Weights of a small mixture-of-experts language model, trained from scratch on English Wikipedia: 256 experts in each of 13 layers, 4040 steps.
Below are experts of layer 5 (counted from 0) of a mixture-of-experts language model. Rows are named router (the router's row for the expert), gate (a neuron's input weights, with its number), up (a neuron's input weights, with its number), down (a neuron's output weights, with its number) and show model dimensions 0-223. Each number is 128 + 32 x the weight over its row's rms, rounded and kept within 0 to 255. Numbers have three digits each.
Before each expert's rows: a language model's description of what the expert responds to; "comes after" lists some tokens at least twice as common just before its tokens as in all text. This comes from a sample of Wikipedia text that the model never trained on. Tokens count by the router's weight.

# expert 62
Inner digits of numbers in tables, dates, routes and catalog codes, like 1992, COVID-19, 2000, 1574, mostly 9, 0, 1 and 8.
comes after: "0", "9", "1", "8", "2", "7"
router:119199098136133099097077098171094149074104151079173126091097136104103095086083157129158144178085114142160155157113095101160154099072168083144103164110112137143118171158105176101173076156059090105072172101116109134093141170162123147166152120099128135126105114132157143138074158135143182074187166094107176159096149160095129147180172098124162097133093105154086138181176136162109150193151131098161110102127142103137090145169149112095102090141120094139085171134085166110095102116114170187151086151123140087137091140143114117094125162122081159185180181136124096154086122149083113089135162167109168152086089154165154115111118129142127203090156123191184153095107147159169097089153
gate1:097097128085160177092102104141130176120135137108120110107116168181056144115129115155126135085163124147125141127119163139116186140188146148094119163075138133147104125142135159121089132108179117155157151093127121137165146192113122158160150107106082146119095091136146183186118141144156077141157188168073125143103137143159090176198195129109092131146132106133054101075151104093127056167110117102163123096136130087161087158146137092115096166121077106179124143195096088072068195112085154168149079166119152120113132132069077128068140134131120106124165090155100058175134106219153076134099134159147194117150169166098151104105135151134143125095150118150156154164127094154185103150109
up1:136118151125146109114113058081138173096135103168135141105120144177078163161177094101118103039165101127143115118159181179109136134207161155099159096091162082111151048131155141142093171060142115167151143132170161168160121104145158119180100117146138103148154094126118154126082101134153106140138125185075121129128101109177149121189188159151100142097135134125075078132148116107125052126098130137136118109105112121084076154089128138107148192113113105155143147165122068147135210108135120163107106106178120110087157089080110153090164164154110132122137090149177138153161110169153136097106176168132191089180180125067148145160107138101109145095111123127142173161196062127170094100096
down1:110152132109117123138127084173104121134154147088219114142115127165100134093181191141132194152104075082160140134148170171121134083179150126143136112124086184110160121159091145124174118099083125096175124140129116105075131149088138167152124090148146135130076092109124166186146100153121114149147189122144126041130088161151125107114096059080070139158206103127085149153120118127129156144149190149093123027183067099104146153075121124129138091124079176092121152089117110119112141087113141155125149117130160130149157168155136119158134128149093095184170234110117049122108084143123116115119099169120139185118133128173103133129170134060135120182134147125090124142139126108094090135083
gate2:106144070109138075108087101137094083093106138082206146139105155139114136118134129144045132094117146167101240124184082128186143102175106058105117104129175156151112165106080153204133127133141140123104113091089119115129219085125161146106143134110140109115135130211103119123093099101151092179135161141129132102147157107128103116154121160123117082140105065165106178062179159141153166146117169107123163097159193097120178130197100082113115178125144144105138137168151127134110126110122121110176143094074183149075109125139118137102107094222099088130109131119111153174103127165101108115116151183136111104100105148170106155134166123097153163102145111083129115096130165132109169088088
up2:105087166113136160175124174124175163168135069203144089103117097118116090158111104128211137137152147137169047199097115163064143120134128159140119133083139127111126071174151146065103116095154122127172139112144117157175095173113098144165109139118108134144136114093144134148134170109105177074169150152121098180059080112111125116175142145157137139125149197103169112175159093109069154112131085152136099141104077145099074152109100131128179095165142068158122124149147113101104098110093167132099156171113146071167196127122125080120144156079206178182167141146138100151184109121156133151067092120112177113140163120079142106138114139152104121111160124202177167128122141085125158152159
down2:150154141118072111156165120077110112112120116123127101111080171051136151096169097115075126122121103135149091085095164150141040118163140111066135132154156119134108173148095071116139079138113140141082129141131157101121150117149109131156102137165104134084135166107132163145142053190116151142112114091077154128102104146107187140092158124126142239081191145162149114124179143165140093110092133151122071159128108073152063158094100138130071124131146128156097079072143144109147142135149146187149118164122099119131167098108130145065122145170071164117150169142157119104069104136075112098087142053092139104149197082177081132151135138138180109152127100121097177118051089139179103130114
gate3:117072147139133151157144147136135159147123132146141022121080175145103107113120107141114128157146127129160123181118084113082155141150100068154112132126083165140080190149124125092113077197095092044104192146089105088083130139165094136148185114145110127097121142149121170169116166140132143150132132097114117150102144153136075172092158124149143132173030126131152127130114071143121156098218115114111123031127173089175109108119160098082117118128123163179076115186125139100112102100074131103164096143077175144151096163122114109074095131079106104122092155128090155128115047144122107107132060137146161155060102121076170114097092146126171131090098091103147144143112147132149106147109
up3:120066140173103160162172166138119151132115159191072069139099134118176132163165135103139139101147121106103095139148088139057068102128111108143126085121110157124132149128135068141153111202074108056095171147098153078101097125150161127114122146177171058155158097167094159095177122107113086131170086077147131108118109160187151147107155111163112103171116156079147109086138099196162179060190162136126112085107175137128125095107118137126131118142157175172075122134131176174141098119114069109145062072187146164095168142087155154125137133128142104123082164111126179055137090093149148129129121120124182124083121138082120147135073087081101132135104134135094129134116066106130086119096
down3:117150136159171145111085102123118111109129153063123107163156137145125081085148082084130115140054210138072043159122126102121159123103109162138107148187123111160159141073119129124126083143164154117120095112115079133087148101087150101094119151161145166021123132198089113145117138078128142087127154211109168065140116114107108089148123117132130102143109072073173113136105083108151125191151199147109083133145124134135124143135209100113116123104105154116116167110080119096161113095068141169148174139122190150153128166123153054141111093109123171151163111120138103100148102119173135145147131102182095200135145216116105132176096142118127115119142100075102169127125147135118156188142
gate4:121129138125111151177161127170178137167111120172132161088111126106169118101155144133063170123188048153146117110115174164083088142134154120128117130135172152086152116166173117193118142083095154131102087128184137136147079051144115093112105079124136100126116150155069142134196107124087148138045187106151114169039136138132143153147193164136066177088133129139071087142170153114076089114127121125124113126142023169090127118093170083112126167138187134111115123139085106114117083113110196182145144069082110077098119132115090147160133090104106130122159098097085121164110158116194159139128074155145099139142097161125112097154108106123134105118135090187116138143126143132079146130118
up4:155137121123141139111127132139076120095122152066146094172125127147053150152092097149173094122091137117125161180127097121163123087151105122112126164128127127176090119105083100090123113181175113148102160124101098126120147201090123185141133188123110160109119118076147120163078169138198113105172082125076197119154139155140117144143104100151135077152143159127216120103116150096183189127128132154095143093105208090144134135166137168130134068161002124150114100139168140116124170130137103149121109140176190144164159124105129105088130128178133147116075178181136109131127110206115086140115154139146154097116175141085078161075155142127146135197138150102164116120114141150143059182119
down4:157126129185116153129119117113092167137134102124118139144107104102171160134166101113083096083095136132154078136157078148109048165138117145137147117106164073152128177139105105145188104138094138172167063154149132150087163171077117101131078164128129171167133146203164127148126103199160109114155101186106117095094129085128180137129169126141151136108097176152134087152155043105112177211090115141104131152143155157156135122117214150178097145120151146153137118096127126185110100082172159138178117139161168151145134154115165104186094230158123158096109093100118105177140100137082175099094141143109097157102149072140131105124145149113143054106067101138109121097110134160119077115184
gate5:124133154139066108168124091134191137107138123149128165096122147117102149168159125118126154096091107149088148084193085090071076152122032145053152104128191149100156199177151119137109136116101159128123155161098133119092092111182148147092112111136133117173205179137168147103115164114185172115121116189132133152103134086174122174198137150141122099131123110082098096177127080110179093087146110171090148144071157143128141197127105137136183098147085150046139091142123125135117187132169120166102137132094128139110130086133108172148167145137139152142116090076141108123149132156147136143113123122104080078150128078137085117117137107148115050148090182097159102142172074073107112114188
up5:125189108160129069214158180181195076117137116083131164170116110133091167165133132111111198065073120190086131112161156121135088192124064160116143124106162137116129222109129124152078111090055122112102148101159140119153157078170134127143111096128145128127130141126121156113116174098162111076095105152124115122155119120169131141186103129163141164130088084085079172117154132135164123113123080116078132116114141117139130194157187135127150136190064092125109172118103142168126119098134094156080150091088147100106060142145145148117121144166128116127145108082142104205075136126084126086124151175113186124134148110120107133108118134108131104111089073061197144109158125078092100118159
down5:123160191153128158099133100168140158116083112122149086187110047123137133141063140093152080091084072137127158119118133149145077130136208147164110133099162135141140127125069098054069180132122149148153175074107143191169096144138140114168099085140128165201149076104093095122063095131134162129171138161155186051059129146115171186097155094149163060079154095131090120124116145122157125156091143162173151093130025077110139145161101117111142156117132103106151096141081167085120150134132084141147139146135140122097134154123162138114149135124144142165127086164100149063095165118132142137148138126064123161153137129098144098121150080167155139097179139133121178113153149145124066121140
gate6:105103120100140129118076155134134158152092112171127114065104129133105110144112153110096093089134126134179171128111103204176154068122151064146130174110109069085115114143127134087039084148156077128195125077175091124135132109090084151157090135101121160100139130116184099158131127121114139127137125161168056133127134164076142137152119148111158099136132145166157164158118106091153117160111127195136153083121099090089128137097154126050183102097156126130099173141104087125115188148146130086106154173127109105185121149151148099096114148180170118203137096149160142142093107076121130142167089135091098132200140150131140061104186146142140144082169155187122168179179218100120131145086
up6:110086151124099217120161131121124130131097091129101101125077080087085048126165165138199138128144107090119153167165174152130116141154075138166128114099120129125124136131090123133162173131103169102117187058084163131195121150189139156117126181137141110115116082148102140122155127094107159128162112135150172162174102126111147137121130147170092119148068142099100147121159167153146141074195100124146073068113120140080193067137131144164136132118155085110062123114174184099105093104115167153147056179110169158125112142103129104074146139103171153139052083131072137149123155114104132092096101122161109075122142163108112148145077082164129110108114090154200194184131136146107100088140
down6:120163074113126157091105162133099153137112078084126100160158092111171093099153125180079111097146146135113085122113149143089105212088151097106129186180098128116104151103115158152133161207148156199078145063128108135111124123121122226097136195097117148142127132135135151137136124058149173128098101162099209156155150085071135135129095149141104154143154156149158111096164157156144147137165114150115139145119111084085128063095154128080100113158117122132160130131134119101173107099130202114075112167098136128094144115129060163083125124087161115158100139145129145154180149178109147101190124114174144121101176109119189109042114124101111125076109141039107158128096150147124192110106
gate7:109107111118105165168147155153148122144070097128137093103190110101078161177131039096118169153116136172090153085093099143125139175152135135179143171092194128155116136145117125096092123157137167176053128143176145184155101102139169154191120096122122129134106074132112152169064125104130149115112144168088057080124101150148120187123140140154083178108128183126103112074084161125160150131105150112130129091102137100144125138084093121094111162189132082057117094142070130128081121146131164137133103138127182145077147156123135099088112080140107098140182112121111115189105113160118128140180115148136192124169157149042116135118133110085138161196134134156195197075129133111125073159151
up7:135127138139126034105118102124116149150162168159123164148174141129140079090110176103123081060113150100117044133126122136104110090115126134085117090190110118092127120044101142175186127062158075107168109154124114099102158105090113103072137121128130134108176145116177107107182102123166099165103116065159162137153171114112129127143081151075170095151126079135100169161123102117111133154157128113110173148166167155146192147142180115123151118128111169161139172115131129124137229124136110179092156115129086161139084105153122128157129150154105115116075106139165162048137123103154138091119144092128077143096138106180145105145128131134108125062187140089076030106153125131137204092121
down7:065111055147125131081137135076100146121090129105144117092159072153071203099087140115184138116147153091086172148135131176107120074139099116090122170113056132166104064061109094144139147124160142116131171130128105177111057099142140117149166077132128150191116123079094111124051140193101117119091108104178112110136107119083170129076155168153136165164131160161109210151175141121118133117182162167124123136114090055131187107097115160129129123134150092147157143150118179099125076173130145123073120138091128127120110174158144116103110097127147093125161116099092088098089137077205116126144167143111117113127107152065128145143133143089125118130124180153150204121180151126114091089079
gate8:103110144111150100088089086161092167123070140123135100121139105211131131136130126168115104127182174166130178136094171174128201077148168098198106123127101120217093146104143146100167120130155077123167124123152090101197112184047152148142126131088111143095148079046149096155084160140161126156170117102141103133202156163061110101154118118088189122119129118175120165174185166090152088161146106163138157116129125130068125099101126120111178071135137158185116139139139148091134153099125122086142146090136137084161177177118130114131099142142129101086154156131130105110130118122135125100081073178120070182154119110147151089068131163113114147158087098145118133174135143133193157108092
up8:115122093109102157139181141112117141117164115137154128159124154098127121133130131134157180121103095105119084122153094080096049170149085170090110148112186143092159124157094129163143144115080175111077156123119154150083124096187096144115158141125129149120109165195112171141190100110125119110075182137079176135065111093201101173125171123159061181150111132084137117104120086172094188102141119080151093097160153119191128165132131119133070182154093083075128127161112106125100117106111145162111118148092157198087085098095089119087145102092147180170106141126091114160160101169164111157141189114151196081099141163101102128178093113137154100092162145101136154079098139119062091162169
down8:116101080114116160068086129163108088155184098080113164145159105101094104132140140094137138144099124111064120119123090105077132114115085194143115108134164116141105084130115214170138176133124146128077173116137183148153125127206094175056149153134117111128127119147097189106122139146059085118165133133126092119142149094121102156087155106145126107125122158104118096092077176117080176068105172154140170124161104143106159172134168123139074175101109130182130135125141130157071064125067148143124112094075186122109218123121087086112191104097134113198123167192140100123130141204206161160133159118099104174155102138123139109114109137181118073165132139129119165129148152152108119127139
gate9:107085102137119083120155127133087156133082126089170067101186125151117087156087066127059077138129169144095083129114105156086141160134123096139120166137122131192130129119117122093138067194183105129096133171184141096134167126061107148144166117091126094134126064175124141145116123128122105088135177119120088112159114122123100156148151121118111109130153141193139207182169108041086199131159118114162130134182156143102085131038097103117074109146139082138129146183150101093089151137064123119199096134104099129140124121126095098124093088149136158133187165077101116146116088149163106127170168144139164115087148188103133075120156175134130196095198119147126147138104149152146127117115
up9:151164153125115117188106162150159084155089084117108130135161118162127225143102162157117134141169146130141098081162086158139069150092120135122127096083173067140137154205111089153146117150175125086137143148154128099145135160101077125125168119120106148120144110165127166131114110117154144126123161083120066141135145119155112164090080163106117189157147178105150184141123089142093139181179122080190171142083138103133161139100113115094098110135132098073105102112123129106110122138161119115113179172125166143113102100159141118141049189158076176122154156099075114136122130135123109169181108168157171137077174164149152073070190161118127163103223171159128086095111108166094139211099
down9:219142104119119112125103123147132105138153105129121098125116067062132133095174179114139161128075052102127121138159134134106137114107148099096152147136167137093106112087103157123122137179162143119143170073165138144154147118151123136173112108160143128202136091049153104096062138151143129144159134110171119172106113090091161167131099083098195128128173136160123046101149126142118053076168139111162062133126149132126187140151179153068095170178186123131104176092182139176155093103141085150067101095172129081147121069073096159105171124114164160150162114174122152131129156168138142102131137092105166090088085151129084162159108113146148123125058081151146128085130095080124154108134
gate10:101092108071160106088098148160108150115130119133124082156102159169123097137096087223135131104112152164147130169089112121129133155152113101173047160120111144144075167116055126102153117141145099137149174130117106136152145166135075156164229159085117172084105120134108134152124124175132091168079190127123138122063137146100103127159066134114116165163106069117113119099167125086122153157122116120168126096175139085162125176138132074107081070163112181136118091182188105096096115128121144152172093106140137162127147128086120117153079058134128145064140161069106096177094067160160097161131157160129097139129094160112168099142118171109169165145154100098157129130127205167188116153119
up10:122101168136158143100064146141122103117201205106081167115148159154108112098103083174145187122082111139116161134120133128068154085174096149079100150078098141123132208085157119142062097116096180159098063106057142122092194106097076143087143147118126193117114182132140151154138146110195107134125091172099112152133210152081137138060123158108182121106134137125110102158106103131138112160101159115133151123198081126098122079185148122136119123128158162106161149096086075119151067117131135078175109170149165112123123153159146136110150115175138056165155137090135143160174170084116118098162136112109147149173088063142069123126159133157140144121148126123150134141179156139145126097150
down10:095134070093098094052144118120134158087103105132149113106160109069098104094116127159114160093123174147143131152087149123164148120098148164136106136073169226126108117165117119138070090089115120100088113075153134100157190186184153147110146142155089178138190129159145143160102051127162163125114109130174153136127125102103082156113135101188118048131151158117151085147123189190105073112150166121137168136093128083086146102164122124141111130130108198119086106144161149121120130128092116167131098180117117115123093125165099107120078099214103075080102093162127085172151156141118099162085113177105098189084114146191085119121140079185113137182141138124125133125089173131131119114091
gate11:137112159102156133131128105182102139154180125197118116060129104116039153078093110131134140102091151153138117209098153152131120079181135121120108123105151101147080095146120143102125146174149188150104127056115107182203136147074150143125107159107148122129088124132105136150094158117121144100153151174149129136162121169127139112155079114151101120134157163118169127193132170150111102097126125192187097110098073126072185092138090143075129215128129143129117127098130108124124090165112158155130092116129133048133162143168133084155146081159187083098106107153123070189137153132105102125176083095102069094122176180103081138122178104112146141081234128115131129163142142108133098140102
up11:128109138104138136098125099176142121119178072110071142072140139109082114086123159125154100129150126129206087176147136091122106066107090161065120107117129068077132142202162166124114134140123122131173114085092096147171138154121139134116110170121114113158111121136151113088141132117127121121080140159170171156111134096115148095168137135129090100125142116077092079227093121139060071159129134176122115125078075137115177104091126131072213144085169159083156170108171108129099150193132153184118134122139124081141137115172135124164166141165165110168103091127147070129143155130123135130166102077096118101087129123101085138137136114117108184004215146121116076140121138114138127170157
down11:170080111084116176066077147136137148137123063126157160162111127123149098072092098166153162112067133170075141190090167112171156136161105114134120124170133122173130087109084109162070113120138129106118144110133097128190122117120116114125141189098177145146139156114095133160126135143068123188142148112113108088151078087112097119084089190172139158123126149124084139134195136102127082117187168124129183091160092091088194118156134113156121188095105095135188074135093120076133032156107089099124122148149162156105159098158137147120159153142147103182141116112100054183124110071139130160129093114103069157095105119093103084156164116096156166125113091108155174122145184119097099145084
gate12:145179170122127130107155097152156170120101140187152126186184104129100112085125113172162118142129106150157103116114163144128077138153169086115098141139174064111109153119091078225084075080158111136121092152154109116167084120094131125128122111138135107101137102099136107102180094131164166122097143158139154100117116125133137135129119178165092127129137109098054048215184181123087154134135161073125132079112146156147109171157134111108144144218100114118106111149185173170079161105150125136150181130087165115120112109079150106066172071078156156097096147115155109179109114161154124154104095138154126153134183118121123147181115139054139112181101075072132098055132145167110129133158
up12:108127095114122074169080113177102137135152102076142177134180138137125133141096099076170167137159166146134100143108114093085166190122139152187149108161103135150114191132153179089140132085154094156048154132134129113164146135149113162144114103123119176125188172113133160157094156122046080173101132109143059161085119159116089161081087123104122122118131120105196136147088129075094131084153139151079095081139127098100158124099131119148107098145191112090149157107156082103086086119129066129087093089125138113154200115139100115149140144095103103158157090113119155078076122082125106133123115130104179182132122105180141074089112130164156124062196131186185147161083164076138162168118
down12:092156105093088143110147100117071178161146130103163178123138159118175173132108114100149182152139109105181131084052086148155135114093175041124132169165108116128082199145172166133149121142156122138106104136121148119101155147128155159144106137181081145122126163126158070112137163172069167136171110092166106145148094135139091112117118133184133106095133163151121098156137133153163102138163148100092109119105130138131108144065097108185153077166188119100045143115107192153094072167133155046139151122109120151103107128152151130139123124108122169141107109095132236125099078113109125141083163084093134173111121069138133049099145107069110196135188147105147106099146155127109127175151
gate13:196120151145120200187128138090129075162169144195105155166111135163115153161116093125106119065144151071084159135136154169068094160113098174120160108129144090114119088091144121131148136134058199136179114138124159135080096111175102091131078087128162162157152153104145121108109113091107159087145113171137084119169118129155124158146118106133149097108113145123197165173109092172106142153125053200165146193110144118154124150133073142144134155134086054164204178090110105163162159120172133081064179152180165133132156124179145151147101133100117177178143110127135144174164154063118122106183111155136126089126144089151103146123125137121087138147104183116163095139133085115100159169128
up13:155118123138103177130135110096102105119182150166103145186160138187139154137138126130114112105137167072089139137148145115111134178115092156134138102133103059103113125086134077135164118099094117146131129141131135083104114133139110114107074109129132182143165151123164109125186084120095088121090107174131115123199144172149130133092114090134184092106104110120175187182117078122120104153110081192109163178130164126169111132115064170157136120176065077136187156110134121175158142103188103096061218179176134118169170149161152143129115119089107188134125154160141153116126154087112110156195132160119089146126125064208099147135136167138120164135080194080155066161131124141131208158140
down13:145159137128140086141145142171122116071162127063189131135173099089129122069162163076155190095128081089104155202112065139111160113115156110147152105089114104207203163091135030118111108111129161157115121066163116174036160118098113104096162123175194141150139146176166116154118130144117166095116114124130154052092115146182201100096149129145152088072139170099121146110126137118145096149155179120150102110146060134159185145109102199112150097141115140125142111166102110115131161146134143182126134138168157092091114142140151138154079114110118113097125128087128147146182083167075134085097134150112103135107094157129130085149121119169101155141173154138109141172114145162158069130109
gate14:103104089081185114061072172137146166140118106079140113090112144153139121117136123152138164147219151176161123140112157131127199117107141082174132159117093126125112148142110121131129113119148111117191090153116141105133189127093135166158169070094061167086070129090083131164060150132208123159107164119074162180104178097140105141075123120138146088160103165180113081103128125149167154171126129140161139110119146101182087135122120073114117066141122131147157081126137142061105134079096114149158136164106122102164132126034092132107136109133109127072113110155109126186107111130226109153102168140124089127062087182116126110165128147122132142108128136085146148119128202123128189138153
up14:123084162084084165094168104091108141101132066124146157167118133132139103147105132152121170225123156086148140110170191132099147108188121063136132153109122034104154158150130148072111145127080173150093146117125183132092134120166121137167125136123112128125110148089157091148097126197090160207131103134133152154127118162129114112106116126184099144129163144118067122182136097110144134107136122124094096136102101112103128117085099083108151089118164092081140175113164063103119119086120125052034143187142124165114170101103113154140120137087132171135091154142078131102105157067192164164098084112088109148093118187096115162151064113089106147112114160099204137160148135060136125137132
down14:174142171143119100204124198157127123110111125048093156095120167135119132085073161056084133183150125125130117110071086172150154040128105139112107124174129121162119183108139169091109093116189069109089162176149061126144155149099165075130134178136114100089103157084120089168137129142102070089086114133147134134069137140122108137074120073153159139123098156126173150150138111086123116104107091135125198071169129135107129100170097083051134138098110056097131082125177108087136124133174131095167174132130113100081148130108148093124090165150113138161106134149119150130122080155095122096151130103107139120168092142088138116128133154111153116168089168135216077106087133150164110110149
gate15:137150123128102123118090147093113118089098139072091136183053131143126152086072120141140183098114132094166147045069170157108169093098162131110111146108134182127130159176086113107123107086176088147190108157171109167101101131085122101125104084129132115114081065146137135178081090109137147139111157136145106115135165220133128109084129180183101130161110155151103086077084135111136147128111170134163190123180151135173157138168170137110103154131134134175133140149110153149072061139080128214146078132173130110116187130125128170118144091184115133111087154145161134137135136109143123102121070088146187128102129180059118118131118158133118165181138174153134182123100113156140186130200
up15:141117117130090110110089112065087114085121147084061140167068140163126128101072114148146154098120169084175175058089165146108152079147159107076094135104147173118163121142104120132109087104178079132147121150153120153124088146071127086096118107121145118107093074133126121154122073110138097152109158118151072113170173205122122099096115206173116147168114148140133109123113135104139155125124184155097197110154129140164193099160177144123107140159154182164114137138095133150102074154101097219112115132174111100113178090166146178104149107171133145121097171134176145140135134125134123080130056075160154127100142125096125142144119162130125174169123176151143175144118129189101203134213
down15:117108076113094168139098136107114125176101101110136127146047176144118133093142137066111116144069141129133138103171144153182112106136075148122132105078178101161057162135122147174109122119125089172181112165152126138121142159085113136152142099180106075155096083094102127145143131163143105123143017143153141078127148180144121167127104196129143108129112179091126185126146163155077119141128124059151146140116082098134082091165099107159167156149121115122118109132131163122119062153131106148069127107086073066119131126196087116190080139106131182216124105102170101150101118078149142104161067089164097138106147129068148098077152169134114146126122142167142195136137165096161144149152
gate16:127155136116144144125086087172103133153164107042173117166162139093164123138114068136179109162168132075157147167134149138107158104109145155195157152181114078143124194110138148099099123102126062140134146108168098156141115162131125141187112143137129166108118155064118105134057126118101139091120090108155144093095118234150122129074159054084105076107142127134154112054103145113117124109121151161115057066111167124130132121120157128183164118168137163128165130122206104158049095101142154128133060098160160129108177135099113120129154120047087120110115134155136120133064128168149109098103107117131131144110120145128125102131121142167142097159112105141197109123044150097150131210145
up16:134168147117141132128143069161078168147154119085174110213185088074154153116145105136162124111153099097137120152167169151125111128130141164188143135121171099117129162097106134142145125100116087152130179113193092137135132109102137124152123164149154151119134168095157066138085123114119115096109111170154195073102123201186134107074160070101093142105167163102134122068133136091069130127128144155154074104108178131133145143159160134167169161163041154118115152117169134163061105117156167162089072089167167116093144140098101138104176067089087179127080115157144117142093125157130131150108150098127109110137151114129080132184089127123148079135102081071166120085057155086145098194093
down16:079143137093099113095123111142071172125175126017127174162154138075136091211159090104126173130142111115160127139094120107110137089146122127159159102136158127129087217158155146088199119066129061145107080132155087099179098137151064104144107126122114125075125149170186072157141168102104115121132132131116140089152072144186063080120110146137126179091139173116177075110112098122095133068192152168148111065133124142169145123118123107166143082141172180084133084201140110133101140151131177121151156116147173169117120055136155145180131144098128136120088098138165103144144127131161133137132136138107154165128135091122123179143137149146173100117118123136134122144110196094088093119176
gate17:122166168112178103104070167078114162155118123133148108117105160131159150149162072103128079181181123101241092109118162138112111124109109117148161155156105123123125136141098117090131164122159081123156166155099066095092135163106118130128127101125070138154178070107218123112036173165135159131203131136080133165112125103118121119123103109076222104130113131143123100096079120120109076134102109124138123169118120125112083180157060126068132115126108104152177143164142137111153140135187104126158110079139138094171119128117090143122156115170082087115178144127152141109093135136109115075160136157165131171115122130181132137054165188165122151060129075073130103119090110130123180149164
up17:127175194138152136115101166095099181146110139128142091118137120129175120146165108121151100200173091106235073106164192149111084143120073165129158157166153083117167177117117072130106181096135127155155172158114052112096087135103126126089108135136116105165192048102160087111043169132156156109191111130080135151127098109178148123124116118125163144117149166146108083103101148151110072111095126130138103155089128168094108151152101163112131141135102109136166090169148174122150139140183112138153120040127154090131129104091108162133191129145111121120161156134146149113114170139107129079144104146187109148100153122158101169050170161141098137076118088094129099146065103129111151165171
down17:117196120149068194103113129064157189155124112143147154135147103134205211102154065143121076137131180152173110084148103103155078125128127147119080148146098183083138127138158137105145156187176086119184110175131100091137091139121129126131116166149113083142117157074141098096147139108129181106144106143119138138078132138134114071155081175099125178175134114117144110099173144121120153124128122100129056148125156110123096120077118097144164159166064103124114090130125140183131108156242101088123167138130088113070075142160110123145150155107131170101054149136099163107129112167116133125127124145159149104121199126166127061072121160163088096196137081121102107084090130104145154123128
gate18:163088124112121135146117130114114139088169155131112095180165127144126119136060108179133179132107174175155146149104154106095098100182120110121132142167191166102142120110111089155185123206140130151121164073096051148140077175106127143130127121102119162069070179186145120194197054132070096141105183120112132140147138119164094140113125088177098163139142031089122109149135129078121088157153143133156197056130109123130122140159111123135103086145094205126098118132122140144092044114116138150123119106168182148136159149140116150097130095185115160148072179172129121162099123138178080127112108167161089147153093116158070109124135122090137108134118105137149123175079149142122159182111
up18:174108144113074138174134123073095104101182169125097141195191109141165148162063109152117179110101140145174126131120157119106113124192106137116134137154199162102174142111066074152148113187142137158141150155107089169130070128086118109106130103097138117088093143188160105194183026099084099118082197165118143111150123103164110134137133105156092129150139049095120104150116121091129066143113155131120176079132132148177126143197103136144123111148116183134085107141143146132100076138133116182121174096152149168091166142157123178119119085186139165158091152178139121142104133121159094116085108139187086124148105078127063105130135126081151106122115130135188112183084132108105156120122
down18:072061088046124070141060148110109164128100098102095078180087178124138110110105084182117178116168169162125156100196112166123152150103144127114154096112158141062153127124066040159145120159108134147141126102162081085091115138097093092119187127138146112064123076178150175120158086091155079142167165137085130097180123118144131143164139090166142121111112150107169175136121099086112194163130103204126093099124098157148107089093141115134126146201068116152130140129094152183130161142146189137180153096108114134105135131148098165124168143100107123134089132165136171138120094121111047123119175145140137102104115154087131150139074131165127125119108104104113135075127197126165118108110
gate19:117183073106091123106086135141113120115108168143109118139145156182108146083128164132127121136130081148194135152097107158091102069143079131110108102125112094135159118082106145139140138104171105127098191092066163127088159089140102112138157188133123102148160235160102133099202133128102095191130176111153177165011140135127105148105165127126099151121166126085126136234176179093133144108137136129150128097177137101196120093145065118130095119161115112077120145130157082129156156117165070168148095111086090134145118092090089138163173069172078121131138113074112125147151111174139143162191177135139136105110148135141093148136127125137162130105107078099147141169168108120098112118078
up19:130142156120117119140233116143134121163119181134147131170182110087127139139109094143098127122126143092098150093141167098159141178135149163126147122096194172104110158170101148137111116121098161120113058172126085115144109127034137136115105052126139095098116084107165074189042135184183185124155131133078071132173141140186124161125117152106127143117117142173118136085173138180139184130070125097122133136168132140132134146192139113128180148125136151192109123106123234100085104164079097078156144121143143156122087122099169132138131103086177077125125114210154104150121169110141119124099108064085096145128117127093108112105155116101104118193142134136090165079080134111115150112137
down19:154160120109117094063171111173151116109134144185189155184193145103132134154102101105155163077124173078061131131180096153063126136122116149148083178143187097134125115110143126110076121136112132143069118143071128135116179147162110088052126179155090168146140105149120101130071160153172098176155123158146134158188128092141109123091110166117107056104163143136115119099098095154078140088182085124054134114111156118067111118165153148164124120081152140196170114175120186119089124114072123148074101086108142161167080177118157088106122130106129107108107100116159153095128130108123129113137128115161120142136163095141134149109157142129136136080118159106093199045178161063137135123083
gate20:125148186173105136119099104110161156111205100119113163149073154107157149164171092120130104181139109113133128132113106175065125049067141105120159096124115124144119082145161058131065143139172138113204154135113133141193105123137172133101129150140150097184165093143136127118132142156117130144151130057123116125133112095096151087143075128113161138108134161138109078125128115153127151064130049125115047166085099161127151119090114150161095142106149037047131125118192137182173148158111151062132147169099073100116165065149092144167172156166145140114171114070155141099079167103099133125166090103101111139084135095139103133143093137082102111142102155132095129174122070088114098151141
up20:096083165141100154097154085109124202155138110141131139115080097080146109113178162131189200176110154150121080094097105125098188136102132116105115103117097143187134086161068127137177106143167145092182094098119094121166097086117135123091155125105173114129164073125089122133091118116160124171102144117105110052128114061112149097116106134101146125135156173175117098188105089151097105075164136106122047142123116142117192129042172115153101118075171124093127159112073117110139161131101129043143110132113106127096197145161107134146167147142167100147155170085139119117157129087137143163135126127117146123066140168046112112168099096076136075140179153155095151115088072099099099137136
down20:159109176159152115180161211114162044101138132128118155159098099131113083128126143184142080146130168165116101106145143168091160137146095168201109160131095177117129121107103077163145167113165107120124135190105179081115164139184082203096104220123151155060103159140140155108159124095196121161201147114103179155185117102070115128135081124140089119124120140128171125141109125121131219095175112144134128153153176161147112116210174120139138175155123151175125129114096123117168131084099129105119112145123125079117130124116129145133144170052149117144161164201126107117110149173079160154138104113137138078110147155117116167185137151110166129111117160165073126120102143150132118180116